From a checkpoint of a small mixture-of-experts model trained on Wikipedia: 83.8M parameters.
Below are experts of layer 6 (counted from 0) of a mixture-of-experts language model. Rows are named router (the router's row for the expert), up (a neuron's input weights, with its number), down (a neuron's output weights, with its number) and show model dimensions 0-95. Each number is 200 + 20 x the weight over its row's rms, rounded and kept within 0 to 999.
After each expert's rows: "mostly gets" lists some tokens that are sent to it at least half of the time. This comes from a sample of Wikipedia text that the model never trained on.

# expert 27
router,178,232,205,203,210,198,217,166,202,214,165,169,185,195,218,216,226,207,194,219,171,192,208,194,185,199,196,227,186,172,221,185,200,207,188,200,229,228,209,227,180,200,218,187,205,190,187,152,174,202,210,210,228,178,217,222,223,187,248,197,178,192,188,197,178,201,199,206,220,230,202,190,224,224,188,206,158,186,216,194,212,173,216,213,189,195,205,196,205,226,185,189,167,188,201,190
up0,188,217,232,214,199,201,203,182,217,212,212,227,182,205,236,190,215,178,176,201,235,203,234,224,209,165,182,205,203,180,194,159,203,186,171,185,216,199,150,207,213,220,212,276,187,185,207,221,230,212,191,191,179,206,207,221,226,202,207,178,200,178,210,184,172,199,203,198,208,217,216,197,209,198,217,200,206,197,218,163,186,210,213,192,165,227,181,214,201,201,237,196,182,212,225,194
down0,233,226,198,183,197,190,225,202,172,198,211,235,214,170,218,186,208,201,207,189,217,182,202,210,187,204,190,168,214,229,193,198,185,237,154,199,197,199,186,223,200,215,225,210,213,211,199,167,185,214,209,189,201,180,220,188,206,222,185,200,194,240,208,206,213,209,200,203,161,193,208,172,221,214,206,218,236,199,189,222,219,178,169,229,198,212,222,243,211,243,188,191,182,187,191,220
mostly gets: " On ", "- Coordinates: ", "On ", "\" | ", " character", " | W "

# expert 31
router,162,208,228,226,205,199,201,201,203,189,184,187,189,192,197,211,213,210,188,240,219,185,204,227,194,232,183,177,219,216,201,219,216,191,219,204,174,182,228,223,204,208,211,194,221,201,239,247,181,211,185,212,201,171,223,175,233,202,170,196,186,198,234,219,184,192,170,187,210,201,208,191,216,223,196,203,192,194,249,207,219,232,188,197,180,228,223,186,208,194,191,178,188,208,221,192
up0,190,233,218,197,205,210,177,198,212,206,215,210,214,214,176,170,218,186,201,212,219,185,213,186,151,170,188,220,223,182,221,223,206,173,230,257,201,181,187,170,225,234,212,224,160,206,207,200,229,193,198,216,228,237,187,193,178,213,205,200,172,221,155,181,200,192,200,185,187,192,190,180,217,189,184,213,172,232,213,212,200,183,193,176,151,195,211,250,191,218,194,207,183,187,201,227
down0,204,193,191,215,223,234,212,204,200,211,195,213,191,172,245,171,198,209,190,209,178,184,178,175,236,222,215,191,199,192,174,212,197,228,184,207,150,191,221,194,188,188,192,187,193,191,188,207,162,198,233,199,191,233,179,188,173,195,220,175,247,198,181,224,220,224,179,219,216,205,238,233,155,217,200,226,182,159,218,207,177,170,214,168,188,193,199,165,200,191,216,189,181,233,212,234
mostly gets: "|", "| Preceded by", "- • Density: ", "- Coordinates: ", "\n", " Grac"

# expert 42
router,228,229,210,192,191,205,213,232,200,202,197,210,194,183,213,213,192,188,184,176,205,203,214,207,221,238,213,208,196,225,212,217,212,201,199,208,193,173,207,221,168,175,182,186,183,209,151,201,200,205,168,211,226,200,180,190,203,223,205,212,228,232,205,193,216,167,164,225,194,173,213,208,194,214,184,231,206,200,163,198,201,163,194,201,182,200,210,230,235,208,227,160,222,195,196,187
up0,194,183,203,192,204,194,198,176,217,227,192,210,204,202,231,155,207,202,215,194,181,218,206,213,254,180,198,217,156,195,206,178,213,221,222,203,200,194,216,219,185,214,226,183,211,214,192,180,191,232,186,171,206,184,175,196,193,215,160,223,189,173,204,187,196,221,205,212,226,211,181,194,192,216,191,181,180,179,211,181,188,184,193,200,193,201,179,226,210,224,156,202,230,169,198,204
down0,184,202,209,205,185,189,197,188,233,191,213,220,215,174,225,204,198,236,217,200,225,216,207,246,194,155,213,185,196,204,147,214,176,197,200,185,189,189,207,170,180,167,201,228,192,177,237,211,190,200,195,208,234,214,196,190,212,218,197,195,175,200,173,219,182,189,183,182,214,211,171,233,194,214,232,217,200,207,199,180,230,196,183,187,216,225,227,227,192,207,226,175,184,224,189,201
mostly gets: " High School", " Center", " Stadium", " Avenue", " Awards", " Championships"

# expert 51
router,198,185,211,202,192,186,203,179,198,223,217,183,171,199,229,177,188,185,234,197,202,153,219,193,202,172,138,164,189,198,189,243,196,212,185,215,193,212,223,196,231,226,233,167,214,170,205,169,205,219,183,168,193,218,188,227,224,237,194,213,192,183,208,201,208,181,207,199,247,202,157,245,203,192,197,202,200,190,199,213,217,210,204,180,167,200,201,186,199,172,158,216,178,235,155,217
up0,183,211,197,147,194,187,213,200,231,189,242,223,190,174,186,228,208,217,221,169,178,243,224,194,194,190,238,195,201,239,211,202,235,188,214,199,184,211,178,190,178,184,202,144,184,173,179,205,197,185,186,202,165,228,179,236,160,153,202,174,209,223,232,229,182,201,192,219,227,190,198,179,192,207,196,243,239,223,152,204,216,202,189,229,186,204,194,209,223,203,216,203,234,201,197,175
down0,195,208,211,197,189,217,223,172,216,202,250,184,217,189,199,187,183,230,201,212,203,199,205,193,191,215,215,221,190,230,232,169,213,182,180,184,188,156,213,217,194,206,198,204,189,195,171,179,215,182,245,203,183,188,162,144,147,184,203,202,201,214,193,202,180,198,238,161,202,167,173,212,185,192,203,196,235,185,212,198,198,210,200,193,211,198,207,201,170,199,224,230,201,192,191,230
mostly gets: " in the", " at the", " during the", " in the ", " In the", " during"

# expert 53
router,188,199,206,208,203,196,195,179,222,213,189,195,205,149,205,168,219,178,203,200,204,182,195,195,193,227,230,219,209,208,175,172,187,185,202,211,185,229,200,224,163,186,211,189,194,209,219,184,183,201,221,212,192,167,217,146,211,180,189,187,152,221,168,213,185,171,206,185,216,219,185,211,248,184,195,213,217,243,241,200,231,167,185,201,249,206,183,196,235,202,182,196,195,197,205,207
up0,204,204,213,187,251,188,195,188,213,209,233,191,224,212,183,191,207,171,214,198,175,194,174,199,223,203,204,199,205,205,225,195,210,202,204,165,218,202,204,183,188,191,173,184,189,219,196,201,198,209,198,171,191,223,190,184,216,207,176,205,176,187,210,207,170,162,217,197,219,186,213,188,190,181,203,187,217,177,196,183,177,170,204,192,243,200,179,195,198,213,189,181,214,208,199,202
down0,225,198,225,207,194,219,223,184,214,203,215,206,174,165,203,190,207,195,201,223,202,185,183,228,204,201,192,199,155,208,199,200,212,186,172,177,214,211,187,221,200,198,204,175,212,141,196,205,204,210,159,238,215,189,193,168,206,224,195,221,198,214,200,196,173,179,200,191,211,204,191,191,204,180,174,176,233,220,201,232,193,163,166,174,190,192,194,199,201,198,220,207,193,258,187,221
mostly gets: "ul", " Ar", " review", " various", " story", " report"

# expert 1
router,208,175,195,204,167,206,206,232,235,202,169,175,197,182,198,226,194,254,225,210,204,197,207,178,192,200,185,181,206,239,177,159,189,231,201,230,193,213,207,197,235,177,208,187,169,196,235,205,200,180,181,195,179,155,187,193,213,184,194,190,195,199,183,213,196,194,189,187,180,182,194,193,188,214,191,190,191,208,204,187,185,209,194,191,156,223,190,206,205,174,206,215,213,208,224,221
up0,229,223,174,219,161,189,214,203,208,211,183,182,217,210,174,208,182,224,210,192,206,228,212,196,191,211,225,192,204,189,177,220,219,214,219,199,183,241,260,223,184,206,218,198,183,212,164,181,205,219,196,182,185,207,171,185,208,198,204,221,174,170,188,161,214,156,203,208,189,203,178,224,176,228,191,208,186,232,213,185,176,193,238,204,196,229,182,223,256,207,209,195,223,206,177,214
down0,186,207,222,193,195,196,178,198,194,186,219,250,211,188,217,182,254,194,197,187,212,224,185,198,201,194,215,208,198,188,153,159,217,211,216,204,200,197,198,213,191,222,183,203,225,184,199,209,183,188,223,203,201,198,156,221,177,211,237,166,229,229,193,212,188,182,193,216,209,204,216,201,253,212,204,230,206,195,175,234,212,231,184,209,202,219,204,214,180,231,214,226,159,198,227,191
mostly gets: "iy", "č", "ao", " Daniel", "ā", "mathbb"

# expert 56
router,196,223,197,230,181,185,204,199,209,229,213,160,190,227,207,178,207,212,222,211,209,210,206,240,193,223,192,232,179,222,196,155,162,255,192,154,220,188,213,202,213,170,210,209,215,226,244,187,176,191,202,202,205,218,195,168,186,158,235,170,195,204,176,195,197,207,201,160,168,215,205,178,208,212,228,170,201,169,228,213,213,190,224,193,200,184,191,160,181,205,171,217,215,193,220,191
up0,185,186,227,191,213,207,221,199,200,220,238,171,204,264,165,197,217,215,170,181,201,190,195,196,214,210,191,203,190,223,192,203,162,160,181,193,216,221,182,169,142,200,205,204,181,188,239,217,198,205,211,168,211,175,169,210,215,195,231,165,201,232,191,213,200,217,184,188,204,204,207,225,222,185,211,210,208,224,193,192,152,219,205,171,206,218,174,240,185,184,213,215,202,219,194,185
down0,209,216,187,233,222,167,202,167,198,191,220,199,180,180,215,181,199,194,203,163,193,199,176,206,189,205,167,185,171,190,196,218,171,218,196,185,230,174,175,188,175,185,174,181,184,188,203,191,187,185,179,174,194,174,201,198,209,202,238,190,168,235,164,206,172,248,190,192,153,194,185,209,177,186,217,181,210,209,173,212,230,190,192,219,161,210,198,215,183,244,199,187,167,209,193,187
mostly gets: " | \"", " | \"S", " \"L", "| The", " | \"The", " Alex"

# expert 59
router,160,240,203,176,237,196,199,199,202,209,202,194,204,223,246,211,194,205,218,231,206,229,170,166,194,183,202,204,187,199,208,196,214,194,196,243,221,245,207,212,173,193,223,185,212,202,212,170,195,193,162,187,179,185,211,226,230,188,215,208,188,142,215,217,195,186,171,191,214,227,198,191,192,217,178,190,162,190,226,196,190,157,219,199,219,179,205,200,180,212,182,195,190,201,221,196
up0,167,247,205,219,228,196,186,190,203,213,196,243,174,193,206,205,232,189,203,196,212,207,207,198,219,207,199,255,200,183,182,223,211,194,216,187,201,215,201,190,215,226,175,187,194,171,200,216,227,225,180,210,198,221,172,209,219,224,212,202,188,196,181,178,185,185,191,179,186,194,175,219,199,180,252,219,171,177,217,206,159,221,207,221,199,187,231,210,226,198,219,211,178,217,215,218
down0,207,194,187,182,202,180,201,210,197,204,229,217,183,237,195,168,230,208,199,190,190,222,183,189,211,211,183,213,184,194,180,154,177,188,168,195,214,193,219,194,213,191,205,179,195,246,240,164,211,180,186,217,182,193,189,198,197,170,215,196,218,184,217,168,186,189,236,214,177,204,184,174,204,197,178,194,217,207,193,181,212,206,195,197,184,181,205,203,185,214,186,244,176,188,203,191
mostly gets: " km^{", "| ", " On ", "= ", "|---|---|---|", " #"

# expert 16
router,219,202,186,222,190,197,233,213,213,235,227,217,255,203,228,216,207,174,196,219,208,224,204,225,182,216,203,195,180,233,171,198,177,203,217,176,205,235,188,218,207,173,198,203,202,194,228,193,185,228,194,187,194,176,200,161,218,198,217,197,163,208,153,200,205,192,170,203,150,184,223,179,187,188,209,199,204,218,203,177,222,189,189,184,183,191,205,181,196,203,167,189,222,166,225,192
up0,199,225,191,199,206,224,197,154,195,201,193,236,209,205,236,195,199,190,225,179,196,212,192,199,212,174,210,194,219,170,195,163,192,210,203,205,193,188,220,209,171,198,203,209,186,226,202,229,229,225,209,209,218,190,214,210,185,208,191,192,176,177,170,226,200,197,210,196,181,193,168,187,188,246,222,195,190,221,185,209,198,194,155,202,209,206,190,178,174,194,215,252,200,209,206,196
down0,176,247,170,190,187,213,187,214,198,192,200,192,182,206,196,164,216,201,200,199,208,218,215,210,161,229,164,204,229,206,236,171,205,193,180,193,174,183,201,186,197,161,199,227,188,183,174,203,217,188,193,245,178,179,182,212,174,247,174,198,197,234,192,218,238,176,196,188,200,174,204,199,187,179,179,212,210,206,214,192,189,216,204,182,190,207,230,195,227,192,181,193,214,246,194,173
mostly gets: " In", " After", " The", " In the", " An", "In"

# expert 19
router,236,190,175,207,180,202,186,198,215,208,168,230,169,183,222,191,177,223,196,195,209,211,175,174,181,208,170,216,196,184,221,178,191,217,180,188,206,181,176,209,187,189,205,228,214,156,208,204,206,180,159,203,166,216,174,199,209,203,207,202,240,197,183,198,158,203,209,181,190,224,204,236,207,172,231,203,158,234,187,231,196,227,225,221,189,188,180,199,219,230,184,204,205,228,169,197
up0,180,219,235,218,198,157,218,214,191,193,208,245,198,232,191,149,184,217,187,211,203,204,171,189,226,234,206,232,223,209,222,218,201,208,157,191,204,184,217,229,231,212,194,200,189,211,194,212,225,221,176,219,194,187,180,187,218,206,224,186,229,194,238,219,230,190,181,205,210,188,219,197,168,210,193,235,199,211,202,203,203,192,242,217,208,187,161,184,197,219,202,160,200,191,157,204
down0,198,221,211,184,210,223,217,175,199,188,199,194,203,210,192,173,215,203,199,147,195,197,224,242,205,178,208,208,214,198,235,193,230,172,210,179,203,190,208,179,192,211,223,194,201,160,192,129,209,218,181,200,195,166,206,220,243,207,204,203,239,211,174,210,172,176,220,209,218,184,185,180,198,174,169,227,244,227,190,183,209,198,216,220,175,226,209,193,203,164,210,228,226,203,193,164
mostly gets: "em", " Mar", " Am", " Bl", ", L", " El"

# expert 32
router,191,175,185,172,180,214,150,196,208,201,176,231,194,185,220,221,216,169,231,226,188,187,200,221,191,206,222,175,178,183,186,213,217,214,181,167,222,223,221,181,186,221,208,200,175,221,180,188,171,188,176,192,185,211,200,163,226,188,198,203,177,145,219,175,174,169,227,156,202,213,184,177,197,216,225,229,231,232,213,184,190,203,173,165,189,210,194,157,192,215,241,209,185,219,174,232
up0,204,199,168,213,241,171,173,191,225,192,207,207,187,199,212,204,196,212,238,210,233,186,205,179,194,197,190,218,195,195,186,184,218,191,236,231,182,197,218,196,202,271,181,209,210,209,210,224,183,177,206,167,223,201,215,203,188,183,190,178,231,214,224,207,200,210,191,232,206,223,225,169,154,198,203,213,196,224,213,203,183,227,194,192,165,192,211,220,219,191,224,182,201,201,211,220
down0,174,169,198,225,186,194,210,179,180,219,211,189,174,172,226,155,211,187,221,192,191,194,177,216,219,206,181,223,204,221,163,195,213,210,198,190,204,218,196,185,180,215,223,191,193,202,198,209,207,212,213,226,203,196,196,192,261,198,224,186,221,197,189,192,195,207,212,211,229,215,186,219,176,205,216,207,208,206,224,195,212,169,172,203,223,190,177,189,195,219,214,198,173,172,180,236
mostly gets: " his", " their", " her", " its", " In ", "'s"